config.toml
experts_per_token = 2
vocab_size = 8192
batch_tokens = [32768, 65536]
train_tokens = 348500000
Below are experts of layer 5 (counted from 0) of a mixture-of-experts language model. Rows are named router (the router's row for the expert), down (a neuron's output weights, with its number) and show model dimensions 0-159. Each number is 500 + 25 x the weight over its row's rms, rounded and kept within 0 to 999. Numbers have three digits each.
After each expert's rows: a language model's description of what the expert responds to. This comes from a sample of Wikipedia text that the model never trained on.

# expert 25
router:513517507507491520479488508531530458502489493496524520523517480463502526475520511518473504459497489495496467520461513493512470517496473477500502542508518512523484524510519538486512470447491465492495528452565477473483523507495509545456480459526490481532513516500508486517470515506497501537514511532501446505511526578504475479508507532473462541491533490493474501485502521491453547489516514498473525488504477451491536513473511552523531507476475473523495491472460538499445471515465483
down0:493530473549516479499472479543525529483514482523481472430481487465520501547496457479531534481501499493504514474537519465503506450503471481494487458496522503516526477489495482539529475511518528477505537479451516483493458524507462514467502529511475511502500504518456483478514559478527498487531496518557493512444495475492511499501515489520497509476494509485498452501457519484490529487521535502469478547485511534489521533512487512489516510550514527532480484463523498547519481508463517
down1:493452479432462557468438512486498524505510509526529503519509516484484532507516531499536512486489489507501457544499501458543505508547523470522493491507533480564478482478472500505492513462452493509452538483507492474510515501515482511447499509491498508480493514468489472504529492508519480500541494491436505462522534514530534494490516520520473506521481528490526499500483545524507469464501495498530535510536481501522491540526498501484511486451506496473530493466470531463497521493468516
down2:489489482525512496483455531500473554424511465492488542470485491475526497488519489526493494515500503475497543551536455523518487503509502493473472469523508512521474499528529498512506483522504476527499484549512482490464497545492506506474535525507501512510520445507507538507472481505495512491510527530509493521452521495530481518535475485461490482493492489468534499509476512544497505538517454488512457515474528440502490461488512530526512469484492538456544523481490530436494522494493528
Description: First digit of numbers. Leading digit of years, scores and figures, especially 1, 2 and 9, such as 2007, 2025, 18–21, 28'.

# expert 14
router:514476511485518495541518474506495486480463503502520473536507472540502513457460537490549465487486511512466503510493537507497507507462500536543449476528534486516490540546477526492506526482484464513453521468498522504530470514497478500500546481481485427505540529458495501504485499480498481521502468473483472528549466518519512454462486512504473509540486526505557481500507481454525457503497517499523507528491502500489515501477475538497508523510528542492461466497495465506504514501456502
down2:499512554469488490499485481465525503472459517513474493496455530463507527472452496488478527548464501533484526514478486465469490493475541486517497472495498517493470494453479511511526501492514484493479495484514524504511510513511506518499504513523507465526495531493498470543470472501512501469527467543496489542503460455566536500482508506536489532503526492461494490499497547486511517467471525530506510497459466485512528470487527566477485518483546523478541494457504481515480516563478510
down3:479504491468504499506470519516474473502501508493498551488547517521520522519478502469480457551450540542478482505523484503479478488505454494489503502497455493541472522469484544499494522468469552525469472520447496505477543507477512498540490492528483539511482505530526502478502519478551536498452522458567518475493513487487501507495500549534501485546509483517505495496521515519502486501504492489442473473525494464481529530529477506499511499484518526489466465510518448486498479512524498
down4:481503487511527476497492513464497490473503485515546487528510459506484452523485505470540429478516535489544493483470514476465472503535509499525517501519516515513492473510440512485510497528508481549516491466484510477548439472432511538499467494529475514475510478518525485484490556508500479495483505460545463515502491494556495492482481558511538505478507533503510500492496478485548524526485520518529480531522496483475520476513512523470538506514513477495480512485500513468520519534507476
Description: Foreign name beginnings. First pieces of Spanish, Catalan, Italian, French and Arabic names and words, such as San, El-ena, Mont-aner, Al-Aziziy.

# expert 18
router:526569488480496483490496471529476466482483523534482464512551488506484529531486480492494477507465501509447535526508482523480504452449453491548527460485504479525465494513459486482521509492529476456512457519477495504518497529490545509539508490489466453498513463528508480502465499472499455552472488512484496456503502515506533499487507537507509526515492489474491461517476503496482485464523498486510498483517548514551506541502500515509478539515481522521511480522533526539521477492493469
down0:506521515494496512509481449511457540486473510469495500536502484529498481501482498500436505494520519492545480515535481536534513539493506527493493466490520485475522502505503500531499512499501516485484503465526546495533576474470484515485452514468531481469501538533513562515518456479510513499456535491543516479500510479490451475496456485536525494505537478503443478527490507465484472476478536474504482533454506501490472517531488524523502490498499500469483522518501472520561494506508500
down1:508488502508478509498462500490496485502489501504496474540499516480510507493563502534510515485502481492517487524477511491494471537491514510529513498496456451460487537513479493541505490514487533533510539495490501525510516466501490483518456507485553510493512490487515572485547470482509522475520499512534500468524495523441483482482541466497457495522498493498512484522508476476478509529473444472587524480502561473483498526498492502462497491532549498467467457447477523505497484494509524
down2:508512465468447485515460489518499500527520543529502508468500500498517445531449527473492543507516437491462509542485532443467488484550464476518487472463510541487470509492493524507505532517487549507531491508477508482532443510533520529474477529512476509473502492517507543506533492528519518521480491478524516489538562477505535483479484533502460497506485521517476497528479450511514520526505491512451498480508499522526469490517499477469482484491503510476510514503523526505488523487463501
Description: Foreign name syllables. Inner syllables and accented vowels in foreign personal and place names, often Slavic, Korean or Turkish, such as Jędr-ze-jczak, Z-ve-zda, ä, ö.

# expert 27
router:517521509458456481472527484532537489505492514536481539486468476473480526493462489493482493455494483526514458497509529490519484543503564544489506522537489518507498507565545489490521466482498516527462493492456469506481520510484515519480473467547535521483521499490463462514513472502464498492471549490520513511493474471530539515492512490480480531530518502493487499489474473518474523497463527484526519492496479513442525518521543502487508534493493478517515533463443502527484511538486485
down0:521522517470498507494462537524478496459529510526486518483465531483490483508504514511497483535491478477485513507524473504458530476478520484473479518459506481517555514547557487540487522500458515479503522471473487513503471490506478471531524511450479507540505520492526531513518524574510488495484501535504509481516547522490436520495476501496503486514551531477489476492471514516512540473506480471457479467514433511503505488535498445451481517503520480521497481482538523496486493493490499
down1:522469498538535484495467511472514474513507484501452493471528485519481493487533485503534576526499542509518508474481495523460505473455520528498543491509503534498508495449496515505473508495485516519506492527490472511505449436513507496489516444487524499527519542529532504508529535480472454508495470558461537491480516526468523521503482506472465475490495508470489494455522519507539509521507468551512490490479539481468489511498527470503564486505516497470496509504466467482505496506507488
down2:486494457480539479465503470449520485481488504511506511473489490547510527571502496525493494493485481454484492531516575467523496513495508514481517471487516478526497489506527485477515513490503474510527480502489541484489491479532502470484499468539472527527491432511530510494517552467528511504488506507515522539548502550497490488506490491507475515541501486513488506480492472482499460488580443497482489499491427522498484526489528476532504466513494489492488501516520512512475510473536531
Description: Participles and digits. Past participles and -ed endings like based, named, located, distributed, and final digits of numbers and years in dates or ranges.

# expert 26
router:519503511535507478495511575549468517529528508525556512504494526477500507479512500478462519521494513467492464519475518494501487509475486478537485481473512519468530495500471509486535461469514532484483484465463461491516547502509478463522504506531510465490460508470492473504545513497498555478494457465468526463499487510469503483496463543512480481495555494515472481511483479492464529471513499471493517498533494485509511531483541530473516524502546491502523467454510489538483527497448508
down2:487498483493504505476525496503489511460437474527482471508517464484496551533502494511502447448486494499510487543491525502477509516533467478499493491488572498494526476556515532462509473466490527453531506501505508523507507510506496511474505515529529525467504465491501492453482508519503530520509487527481502465471502535574462540505488514477467504483451528506508473530475510457507538470523516503494500470488476484460512508463495527519499530492542493552536536484483496496489503531477496
down3:473520487447510499493504506463460571493529535495512547537453491472490498474534520518488519480472541486488503490462495480517492531474474530472487508537517527463481487503542492485512472488499562466481540480489483505486447492522522500468530484441502502532500505505505541530488497467489500503467494499502509536489472513491525478514501527484529485528486447496499493507545502478496504496536496486501493500507490478466530485490523515519488494522507544443505525542578487492509500511461500
down4:481507453480527501475533497498530480511451493468534528455470517478487492443559506495506534513542509520483510527515473535516517546532451505466500507499472493487500499477478558517507515500535476480497506488468437479489515493510480470473544501477503534494478502468511513491469480469479515493506498498479533525503510543517486549497514500545480518479488493462504537521513543458512513516481503478490530496517471545482533539525504515518478474498456460527526518480470483498469531509491504
Description: Infobox field labels. Field names and their colons in infoboxes and taxonomy lists, such as Species, Suborder, Born, Coordinates, Starring, plus coordinate symbols.

# expert 22
router:457498497557516490502478507533479470516525487516477527445510495537524523484509537478503503493524536498535504502510500481516490490509488498541497524488529479538491498492472546487472512481525494505519554509498506494499508472522487510479503503481482534435526500479521521512503520528515477494529531471527479508538479526495509479492493469516453532482454513530512512479462491504501446492489522517453510458515468482520455462539431512485488528492458522511488538456490519427508516514486484
down4:497510517532502463524518528529498484492457501471512511492510499542521509507545518537469495478505461483470492509512531494483493523497463502508459508461480541496501505430514509525477470526523481469450475458514447483523462467472550508507500497502518467523510507499478491503561485518496466486530383518467512510481486514532492504503497496520530474520502517513535550504516493467518470508528512526518483486532514502527513513483503511498471534485517499541478486524513481490506480495513513
down5:512463475534538457497489524495478458521482448534497492480480487535486526466506551513513509523527522526500488499465497478508514501428504508493483506506537516511493516486518498579518519469501497520508493487473456469515493491523502505488522506518478515502507480516483488550529535512536497514503541510518482515484446482456475459484522474500441490515522525493479521493526516498553478502478507527459503501475478488519501467558496507527441457526498482463486511509538485518497480518518519
down6:533485511501547512496430532482510509451523518511518466542506508498446501507449568483522473498480492503545498505503498497498528449483488506510481562476511472496505490529472533481541519488484491521516538450483522512534523469526473542525485485459509497474506501540511511529524471504519489523487500492527506479487532523497471503454494493497480486493533489510508514458488519522505479509506484486529482459521533484488500479449502524507519470506470491501507485419509477485499542523481496
Description: Word-initial consonant pieces. First one or two letters of a word split into pieces, often after a quote or hyphen, such as fl-aws, p-unk, D-roopy, st-ampede.

# expert 20
router:497513471480463494517494525464527487496543497474551524524514552509507537507502453493491536551489520486477494485540523472533526507460509530487522502468497532462526500482509482502500502501507467540440528452492502556497498492498507481515496554521478503481497505478464479455485533475542532502516494466457481493468491500515518519502474523500477468498531540511487504533481460537535499536518516515462506496510501483525471524488456493486518474470468489448525506459496502527488489498523530
down2:508504485465483492505464516524488492492484525504463486490471488507482520486522516539506516509434524505486514473500531536526506512469523476509483499523493548503464487500459526547484489545515561490496521450457489537534502505505508474483490517461500508528506535430545500523498502471486507470499482499492503536454492486465533504492510475471583544467509444513485503487498484500518522535544493476478523495500530493515486519506469532470511481523518498493472480474547479535489497491513496
down3:515505503513526439483463457506507527538480464504521513515521513497455507532496504502490456509492474501513550459473538518511514503510512509467534520476467535489499459517464476503524531507516464533465541492485529529479477522484535488481510475480486472494474469544515490500495521515529473503499549489529503496516460506511436541493489505509494520437559501506457482513492480526470486485513496511477533479513465507515516482464473499523525491543485509480535543462494510486492497549494517
down4:487492484464539494498517510481498511448511517525487509495526461524499459516503505521486439489524518459484521470500520511518476521496520475527507516539506518474529489486505490503502480491466466472514509521480465513489462489484519484531485523516536466508521462507432485460518491532542517467499565518538493526513491522476552505491507500521554497520450458507485476469545493518463461541506488477509534497535528544501452483516510487480525504508513513485483524524494444491518497500536502
Description: List and table separators. Pipe characters between table cells, plus hyphens, colons and bullets starting list lines in infoboxes, such as "- 2017", "Height:".

# expert 4
router:521485438518535507500502543497483500490492470510474513525471496531494509519525496468518536508490476491507455499498495517495562484517522485471501459522498458504498502510523497495522510485483531443503468497491541486465519486486519515514488492533528491521495528502470543499493484502540509444561515463466513498457545516526461464505488537477451529516455498512547479471502506523530490472557501501532502495484517512465536496500518475516525485484529442517512472463511525509504502477476528
down2:451463526567502497524452480511480507458516507517463527481510514507510496495454502533524499525515475475554482471490463539501519517505506478504477487520459482482462506506544481507490459554483463528508491477534500487511491513488512484448526499522518517466490486493495532493496503518498501516549490537477510517494515514490515518544497506529542543529487539494514502516547491486500529483505485437546508513497514498490502468464491472479511500533493428494486474527514464504517513458483466
down3:491524493526512495486517512517454480485515479507465517525430505514526503516502495553522432496504539515472496478509536467494499526516537495465486488452487484487488488512484528523537529479454500511476502519486512474513488532501479508550513490508533502522493533420514474489452470547500497455525496462541502532490508489472487479508510474469500525494484525469514476490518527496472481521515525545545534471526459496513539490531512478461511466487541521480514485482506510494489478478510483
down4:518451519495476516474491487498491474521541483469442504491519475478505488489485522484449493461488493511475509543536526467526468441521531480498525460519479501546530460504527503502538522489518506510514493530460503500490488505503495526489485506549500479515468554513481487494513514492547484458528525505521477513489517490500473467490496491536469487519509534498501492520506501480502469504512522433528537513497520544553481511467461482544510497540499456480485501487505552536483480509526464
Description: Common nouns, pronouns, prepositions. Whole common words after the or to in running prose, such as at, him, government, state, world, north, there.

# expert 19
router:494522510478510525495482473496479547488489551511493498531535506536495511527515504471435503515484496518448515524518515519494512497485469499549553485489460532540482436456474470492530501465529481450488511497533464496509527516480490500557493524496513490473471508497504447504505494477473482511505523510482527521547488491540509510497512525488511509560445490491537463549468510486520469502519521502499498492524486474483506489486503452475491535509463521503514459496519505500448477498498490
down0:565476476481585505471513549482509520478501495496501510521493516493515492510502501518543447485508479514478476471490456489498483472467455492480480551478503483480520492487522517553475504558533530522501482510498491537548529507505455498515441510475472516512488519571516496479491512499501537453515498492481485519500481512495493522538489485480485510516485508518467490513475491464488461477487519502503483508515525515514499509473459515508485447483527471517512506475505519542477486517548470
down1:482509468499511495483480465506484508492503491512492489498489489494464482505525486510492486535503459473552521514528497491538490538530520490473487446495502536472456468516489502517521500482469492527502535482512494432490482520551519506463535443509491471520483486496504469507496489504516511525511469487490549462515517475460544531550526477521498516517513522512471526534481540522505478511533506502502496508494535507465498460507534519522501529549453538472497491481506521543485502432524447
down2:485527507509509506520494535490471463513490489545498520458468510500497477471491489495460481534530501497479515526466452532549546491498505474454494519517478480511562512499497514481529490481462492449511509470520516540477520510478500527488515528480491433456499558582535509482540533507493500476517488500515520480497516429536486461526509512487480473526474504494505512486482473473535505500500509475473482473513499486487499508511483541544497493487542522542494506519503502508493485476492521
Description: Name and place endings. Final pieces of personal names and place names, such as Melissa, Pittsford, Bradford, Luton; also whole John, James, York, London.

# expert 13
router:526548536498499509516441547511510511456544474458475560518456505519478499525488498482470526488492470502527465516506494514518518474507526460517517490469466483532490518483491496483525515508502496454489527468483486498462532514493486504540451472489537489499499507525517469536550521537498530475520498518523561491491526434530486483494503535520486532506470437501513498485469522498478520462516492501501525483475538458488505510506508474497505534496502458497472501472494485484505505467470499
down0:502510425511473511513508463507517512494510530504510494537513506495495467480547457517513551515485490494487490499484530519503528506493512503513501528515472501504528463498488503510440473518442466467487512504573492498466494552538519503470506557492516513479476515499483472452468441465517507516476474459517476507491471500489505517519518508494557465502490497545546524476502505511508509547492505494464508483527499488511511478552530485494523466507491537487482498457476531499523539494507497
down1:488475466496484514457504521514576530482465536537478520484500513502529483526486548468495517507504496510515506475505517483485470555460501492473509479465474492499484453513537563497458485501547524511459494496557520474490472500496497476530523477507493497489524517506510462500514456480486540502529509503508489509548521488527495535508532523508536501490503513555487496487495462521498476527496498509448537525507456451473499515477459465494495534506496502486491542482501506495514461468463508
down2:527498488447514547529463519528484467516509512444508481467533534505524466530510504520502463487486494533513508465546501468454505500519520500503527495534506499491553497541450471511538521538495516489518466490492508491467432500491507451512514496511514490505521482461511497473498519510541471509524514509481473506494514478501468472489536529460463487491537504480513489484511544473481491488507500547499537487490481553470492526484464438512482505492525474508521480524524508492506458536503519
Description: Person and group nouns. Nouns and noun endings naming people, groups or things after the, a, his, such as conductor, player, members, artists, band, company.

# expert 16
router:478513529509477467476503478492477505514494516506522528557534545472469493475511503469509515503483480469472482542538543501545473525532478515535562502545498494522465500501510512524482518469561480469471512476539504487470524493544506504496503534498462488501492516506450451473519472524516483545475510505529483468514505529499513433451516538509537485494493511516455509510519463482503502496513552492515486462509470486494466487491484497457490498452492484494521461496493495516506505498509495
down2:538490487482514471466525537529531471467469496468520485459514486472515500476462536524465517541512521493495470450496504517499492509472488501479425475487479500499471450514505459519553477524480465513536491500485518523522511500472505466493520506480441513530534521498511533501462544467445536481496509526508543487517497534516499515480523506479492487453517530519506488480527488539524488496507488484548499515509539506504514487516442504521521482520497528521502510479485462490521533494507538
down3:515512513498500526552475519514508478432554496541534491491490526492509527480522463510468493470516548473470485494521533486510511529506537473533506486507493422510448487463472505516492525511498511477534515481512512499469496519519494523486486493468499474487491480501481511465514463550494498523465441477509508481502543445506521506528499537528476489470457499466506507521513567487506482513479457513500526495570474514521512488467509477533503502513513528483472530490489511495502505486494511
down4:499476486504505489487451497503491491505489522484503549524467524471546529514482513523497517487503492521487504509553477526510448495477519469572485520501480495531521450519479505466471519474535474527499498507483503486515499506475481498507516539496494544482515495515474477515440513554516487528482557480530494509504475497532517494509519482494499509520451488518485490440513487487474548479494465479493500484469476496449445511506461513493501549467485504511491536472507529547501540514502548
Description: Table pipes, model digits. Table cell separators | and digits inside model or route codes, such as KC-130, F-14, I-35, NC 69.

# expert 9
router:519469515468482456484524514509458464520503515475538519507504512535505492530511514511508489449503493455478554489536492507510467506520523535512499496511495488482524469537475503479494525482471473470494514494472471465482529464473496509560546504500538483504490522468508496495478541533494557477516528491468517506503555514453513505483506463528531491528475504472538475458475483487516525495484507460538478510533470559514505540517476503483524494498515478507539491466502541511483520505485457
down0:517515488504554519534517493537501479464545490476472507492507534545513510513505512499485476507489517544511516533524484464512503487496538501477491507475451507468489511504461515417519503491490493495495517550495446494537522495513516524524499505472417495566467485489504509493522514539483502500510471509503514519526528518502471486475540485533511488481484526505510523470505497459526509490520486516503441515492513463483483522507497511516524478513493491482532481503483511462487457472445439
down1:504514520493510488523497471510520457471531502509494517494499528497504480523516514497534502498511514500491419526497501448487497504482484474466540503533478504475519506496477481487490526495465470470482448511444498501482524451536509490476486526480524487479500478525482528483465508460469507479496505498521520551507508549532482520501527475521528476535487527433562461472537470468507475488496536522546521516492497514482482550483469506535535509490492506526528511481489501461495551522519504
down2:491473516488508501444506480557499517525490499502500481511502468512530505541480540518494500494496460446475491479525515500482479499478526508492522502450449507549448507514538542499428463466508488497446500529459517483496514471508516522516489500532519477483475456463486489548527515514518533488487515482486503511476523480500548540473538495495492465494532532504462512500483500492507514528465525501498544515518525531468476540493503510496531508470550483507467515477521506529474484495493525
Description: Units in sports tables. Measurement units and symbols after numbers in results tables and infoboxes: metres, km, ft, kg, %, plus position abbreviations like FW, MF.

# expert 15
router:531503470517520524512457550537462485520482525493448527492478489496471519510502515506495481478497511478538469515536500477491481515538487484501492500447515475486495507495511523513547534485481524517527525474491476530514500476523498490534517491483528495492541449477467544522493476505549485521535481480412481489508464506504491467461514485480523512499510527509511467487499519488442486499499512510506520508551524444519474524496462462517506518535484508530438499482457515504481535508498505
down0:439494544496506470485515526552497484503485513493481423493486497537480493518490561472539475478485525515494467498487488492542485468465498511515479521525514487523491509484480507508541524490497486496527486530475454467506529485511470491458530509485504496506542487475528522514487509507506492535545500495511485525423500468505496476505479506490555502505538457500530494511539479481509509482494508477534537531494470510517489469511543511455537470482505506476523474538494475500448489516516537
down1:506482466460538489509521479472568504479482509482513485530515471493506501498476479465508481505507468500493520506535475472493479475483486501509461497486490519529500510514488521516482508508475506488499446505484441499513503534502521501527504495453541529499502522497509503462524479472545564520495520504431474487529499508529491489525555480448522528517450485541504509522489485491492476568521491528522504500472498454496482518480550529505508525540484473526475529484474497519471525485527460
down2:521499489536502483476492552505499503448442485492511521482480514516509498505509510489494499460534519533557541539526548429495529498524506500512516534539528474533496474481508486488510512513477459514524500487509482513491489449524494500488530490473493500538502524430485475498523505525487469507483509534517497441532501526496518471545492535481505504505499515489514526509454487468437497496526469504512492499514527500491479504500481490480476523554536437513493473512479490478512495454498470
Description: Word-start fragments. Opening pieces of longer, often Latinate technical words, such as pat, exp, met-ab-olism, di-agnosis, plus of and for in institution names.

# expert 28
router:513542538483518504540531485518460488499473516546487508527484500518506509527481515445509531506537500511472524545494525563520473465457496506547508450511494505503513453512453456490511515484516498492494466501452496477487521510514481490525469468516507527460501485498530480454501478492472491516508477496487513486521466501530544481523532478508497474511471494473518468546478445470489464501529523512497537469487507517528494517484527463504509542493505556521512483525498463514486514506498451
down0:466486478492501507523473486484486499504550493480446497507448517495501547468500477550504548497526508533484494506505418556509465519465498459487503525479509499491532479478523471502481536526503466470516566519453484550466482523496537504465498494495536480485484494512493522494532474459494514520508499510528507499501502500500472489519512492511470488483530515496552528517499502481548497500452499462480473444504492536548493452502526498476502526514488529506515481504480514480530510506516505
down1:504497551501514501538513484474460488455496544488579510516499507512500474449494509474523508485504503458519499498508528497478501493513541491505510506501430495471498473484509498496521448466523564489513500472531487500439492507526521494508483470552526487507506527508466468506484499503492495534505474521503522440492563483524478485502500509468494504521512522474551534476532526487508568483513519528515473508520504467490507515475515527475514501485515457485502485522496509495502443508517479
down2:513523447522432505524524496466485529487488556485519524515495445527512491484474484476478519433535510508462527504532488475499534528505487494497470488491490514493500518502487471461502486494462528486490489516571517498504508486511445563561484518483533498525499516530533499492525476466505494486459525491517471501491530492490495497486527493481494468515463481530502490524496489469481562492503519568460543494503495459490483514515512492495516514505491468495478529507522493512523483506496535
Description: Mid-name letter pieces. Inner consonant pieces of surnames and foreign names after a capital, such as Brug-n-on, Ell-erb-ee, H-ov-land, W-ertheimer.

# expert 12
router:489499472494471478531499479492507510499510517508507539532470544452460547458503517543449534497495471527520459458485539503498485485509498533475527565507535476471515517511515499496522511482485521505472478493501511483496458488500535536526518471524513502519541499498461475466506515521498519499526541467493516480533505502490472485512485476464525508535451491448515501508485497450470483493494431520483502538499470492503473520500516500498499531492466486529498482486553540527503507459545504
down0:507476509458454529515508547500475481485492487517443474479513546532549486529508468467469467502468484476506455483536485514495475493464476521515523474451505497550483472498518485521501478547495513534474540509533522518525494470481511501493475475481489469510495531500510530509486512522514499481501496516514505538532533502496525470520492542491468500501470440477533488491485463518524495502534551499537461481485499553487493507526528461463529510483551441502495505498507523504514500498509502
down1:485467519506534534512460534504448491467497523517498497514484521523521466541549512497502455525510512465465476536525495526520558521529473429522504493447468501546478527558465479490510506459506514480521482505529477471509512516484479456512525536490506482522516518519443483495476488473488498508508478492527480480497499524521487506498502492509475448476502513531464465464488533497472462545507516509493503442519510491500501482486518531491538485534524506519471508496524504516504502532505479
down2:514479514571498523515485474539471520480482506485490544472490510506495496489530488478485519543534475523428496485513532441516488510467513525514481514487566524485462495523481492555517530491526515530516457484474495477486531507487522489483484476460512520480470518488511554451511468468512494497481538503515524560454487470508533476534441468514522487478488517488496515493513496502512532478506495534534483503472509493493498477504464502494519530490503490481486501538479459510518527482507505
Description: Dates and time prepositions. Month names, day digits inside dates, and time words in news-style narration, such as On, during, until, December, 28 March.

# expert 31
router:533519543494481490518523551494486517502495482492462526499521527510494484539496555493444537491517472479485485512506489525452489500497519525483527460489424508513449487503480481472526524469537500485476515501485488503500543457508512493529452519488540479510478486483489516520525462509526480496522474488511524487486520469499539491463553528502508499525513501478513481504443530451489515484540514493512471484508530459539530491489490509459531503482494472523526481519522527510478545474458513
down0:495502499503495535503503498546477514538511479458456446468495491518484490503479561535504498508488499514484521530481537491515505467496557514486525491519552501465496523497474524493509508479468457496522477500475480467501514498545508517471490528521461506515437484510489548553509484476518495510534515508482527528464517535497518472481507457540489518486549496519491494510474533445507494540470464458510508490494511506470506502508484480521507529489574507497487466507491473501451475526485487
down1:512498522457483531506534543463490456528522462522505507518472500537530503474488521457526530523485476487474494485483504527515535505528460502498547480468553496502437502495437490489466490490551550527507487497518502480493480469485561523486529508463466470453519500495485491534507486507486515491484537501516463517508492516500438510498500493499509481520505523531523507473481508480571508501473527526486461470504463495507509492519492505522506492534497537460520481510476504471524500524519488
down2:497464519498436516468532517522491493489546508504526523509477512491491512513498535503549473526505497505481473491455479499550464486467516508455493511482538543505539486491534497484500467521472524494516473492467478504525475512506493485500519499477534438504468512516489436476484443517512506515528523477542497493512507501519542472500459477532526506510450509497540490523455518505482491500504492456522477467500530531454482504528481518521530500492515508487523503551463462553507508504516518
Description: Closing brackets, name ends. Closing parentheses and quotes after names or acronyms, plus final words of organisation names, such as Games, Award, Airlines, Records.

# expert 2
router:517504494528469496499462473533487540518473467492494422464513500512505546460508511516535540485470493517501511518498490474495490459488463494538500468527518498486510530511475477491491530503444530498491511477516492519519476519543524494488523527484495491457509481499553488468494521517469475498536518560447570503546478511537517479457482511507503518496523506480534455495476423499522487453517521514490495520517515504514491495545484497522481508477486494537495480501507511513493517483521499
down0:447491513467530526490506517507511447440479491531494462533497493494434523499485492501470493503478518458447534528511473497505519509528488463513536521507502485501522450466495538494536482495481492485450479481478457515513511512494526536529465477457502491559474508500524501482539512516494526494519496535465463491532507513495545496493512516507500483484545498467511531469464538523503497512459480498505513514485526535496521530546492516544467496511504531490494486515543504488497518458469494
down1:554520511562528555548489534500534503484447529487489535501476477480512488532539513495485504473489487508549471520522456498498507511488470515533485490539483487474453488524490476527471490479527486480505457464475489529496492485530471514494490502533524488498486487488490530511485523532465528514499487468492563522477474529479476539485506484506504539449488512493457518499497481467505515507466458530482455464515504496540518506510493528512524520519490502468451511499479498503457520465525506
down2:483468514507491481510495531483499479510499511495520485522473533503545452521480508516505506522534507529500490465478466507487465450433467520510495527476500499490508482487529506478486491518548535509482527514510512495500520563526492515503444467505481523470511494462486477554532494479501502499432533485495511499483506468466491492495526494544545517513481493504525509544500464495519497502453515473521537510476464459525520484533522469481465515537494501477470480479561524500491538487545493
Description: Mid-word syllable pieces. Short inner pieces of longer English words after a prefix or consonant, such as exp-ir-ation, Rec-ur-ve, manufact-ur-ers, Im-ag-ining.

# expert 24
router:471505474452477489542520522463492516482471499494449546519478472511518487527492502497507518488459499513489462528498540499527481505471480494480524498543519486460494493514545493512520501521449514452484495463502493504519497515482549523515538538482458490500490453531464474463505464532487530524460487470515499492487543480475544487516511530511528508454492464515508512508464529537460497531506492507491521504501512503459498507472458501462511510502456528492508488531504480519504536456549526
down0:480478492546504488525519552479452498465526499527497550511528487498471517533476508522514467504507504498482546532508508501521512492513521492556518520477465457506485482491523496511484511493513498471497464492475476432483487497479533485536508502508480493508505525484460471432520437511472515491490533495493535490497507452530492476523551473526526479532504483504487485498500539503510466459496530490537443512499461546471510532531504501497519546468471516484510505521504489530523513516501467
down1:526518506452528517501519514503515486510513491457483493550467503460505476482456498500505490514515532473491509489525496558509503521528540450484525542533484498495448531513461519546473462501489509455474456537484502498488476520507522483443506501508525509498527481533504466470450472491497555530511517467490544537532522461476494500491499521505507511541513531492470518482506519495506505495472457536514469507493457504507467513511551483537502503512508494481475483462502523545496483467493513
down2:477469468505509544467501484524480499488496510486518504462507501489497526510516470528483505469495511516463500509534507482459451493482486566489549513500518511430490499531508494508479482554531522468507555483527489440539461522528521514485462515527555515495491513484502485511474457514510434521497495503535502475486458477491498486533485473501506490531491490537535496506483504474492487528504524463496518523489503527467502528493517508500492525523511490519518436539489473525515525453489526
Description: Commas and list joints. Commas, semicolons and list conjunctions after place names, titles and list items, such as Boulogne, France and gonads, pancreas, and.

# expert 0
router:506468467502487481496518492487498516534485577474466549504482477556522532519488495533527501477470497511477511481491497497497485522510535503452513528457526483471482492465529524532519464495469539481485455496498539488551491486514526491479508488518518534484515503546484480461493479499492496513501516470508526469491542463489461511483449504516544550497436461469484499449528523504487499499500507466532496471524521535520513484542502473499504520505489472530531487507543522498496496507512513
down0:516512473523461462495494555484475524471530507472502505517515534521503517496518543506476504505489562467495535501506512485466493526492479544493469543528473523484504468520552502493513509498501496525512524478457495481475441473526491490543503474525508509485502500498464486500487489465481514488508533486488487491480467570466483501496516495495463468500477509538521515492481471495515489556437524532530545518557529509513496522518491509513495481469530494514458457476487519502452481474488517
down1:475488489519521502483494509525461526509513536505518495518496476497524485491520517491494489473524528515502521518484507506477431472501455516509491473483499458523490515498497498511479504525452482481512479517500480486509471516494523500507506447401485481531540497548506506520478460493482519492506490519529510527500509496534524466469489505527514504512508457481479501503477501542528492545459549549526543481488544475506498526480424486519512489520478514485541508538533526453536491473494499
down2:500483508518485498478483497520538528539516480507500480480481488562490505489495472483506528480477484479525494493499526508523506534449504483484491516497501482529534507466462478503539465448528469556479480506479491477494538486440501519486469537488503504513481509530517517456526501526495496534528540515485484535495477474508518531492499504474531547531438462528473460494505483509468537509500476492505540514474529510495468445509494478507542498480498481456516510488554497487517530558502471
Description: Prepositions after verbs. Prepositions and verb endings that follow a verb and link it to its object, such as assembled by, sequel to, worked with, against.

# expert 29
router:519508504512448507483478537520483445511466463520454480540471517519530483541529481481512516486500473477496470529509511467503496506516506509422464492501505480480510492537485501517490539510505501564469481499474500501514482498496555507476488514480490506505516503485525499503514518562482544514543511521481505494505483462507480502489505486508453496476515533508517507441464494505540524490490510486506533473534471464537521525505456529502524484510508472534526456474544518531456469502527504
down0:513506489496469511457472565477504526496556531482547518492490488510545521474481489482522488500534534486484471486487493495486470477524490490492515495462519512473491493473531492473500514505496540507511507513462527513495507470513492504518562539490471460481482520489520515542496473481471499483456469466447496578481502474491448523501487489525482511537489513476531522439480495530534448501473550498518528487483517493513503507490480502461507520491496527528464510526528476498516515514495539
down1:533483514515473528523546492504495499476477495487509471482466539456504559483506455493522484469503525479502544471543515547536474472526539493463475526558478468493497486478493514511528480472496510481483505471518503489496518508455559523494457487519531510503512539552494507523486490495537482541509527470496525470490504506510507503487478476483471525488494460488516515488490527540464523498453515465455491545494480511502493467523482510494526468550529497465479466514532474476510498496514520
down2:510512538484493503530544492494541512535524537477506518510491517508482497539502445504526501526513484479489502489514521513507462454469496484485481527522472540503479443491525539467524489522464515475494550498471480487515472477519534492508493520528521473526480492437447523532516497478504472461438486499485527479494507463496513521535507482496531503508496494501481498518513509495512491511532513464490500473530554477480482458536530468457492516526534522485501519503502500418473530500480491
Description: Hyphens, slashes, math symbols. Hyphens, slashes and spaces joining compound words, plus LaTeX symbols, such as non-life-threatening, under-20, Hispanics/Latinos, backslash, braces.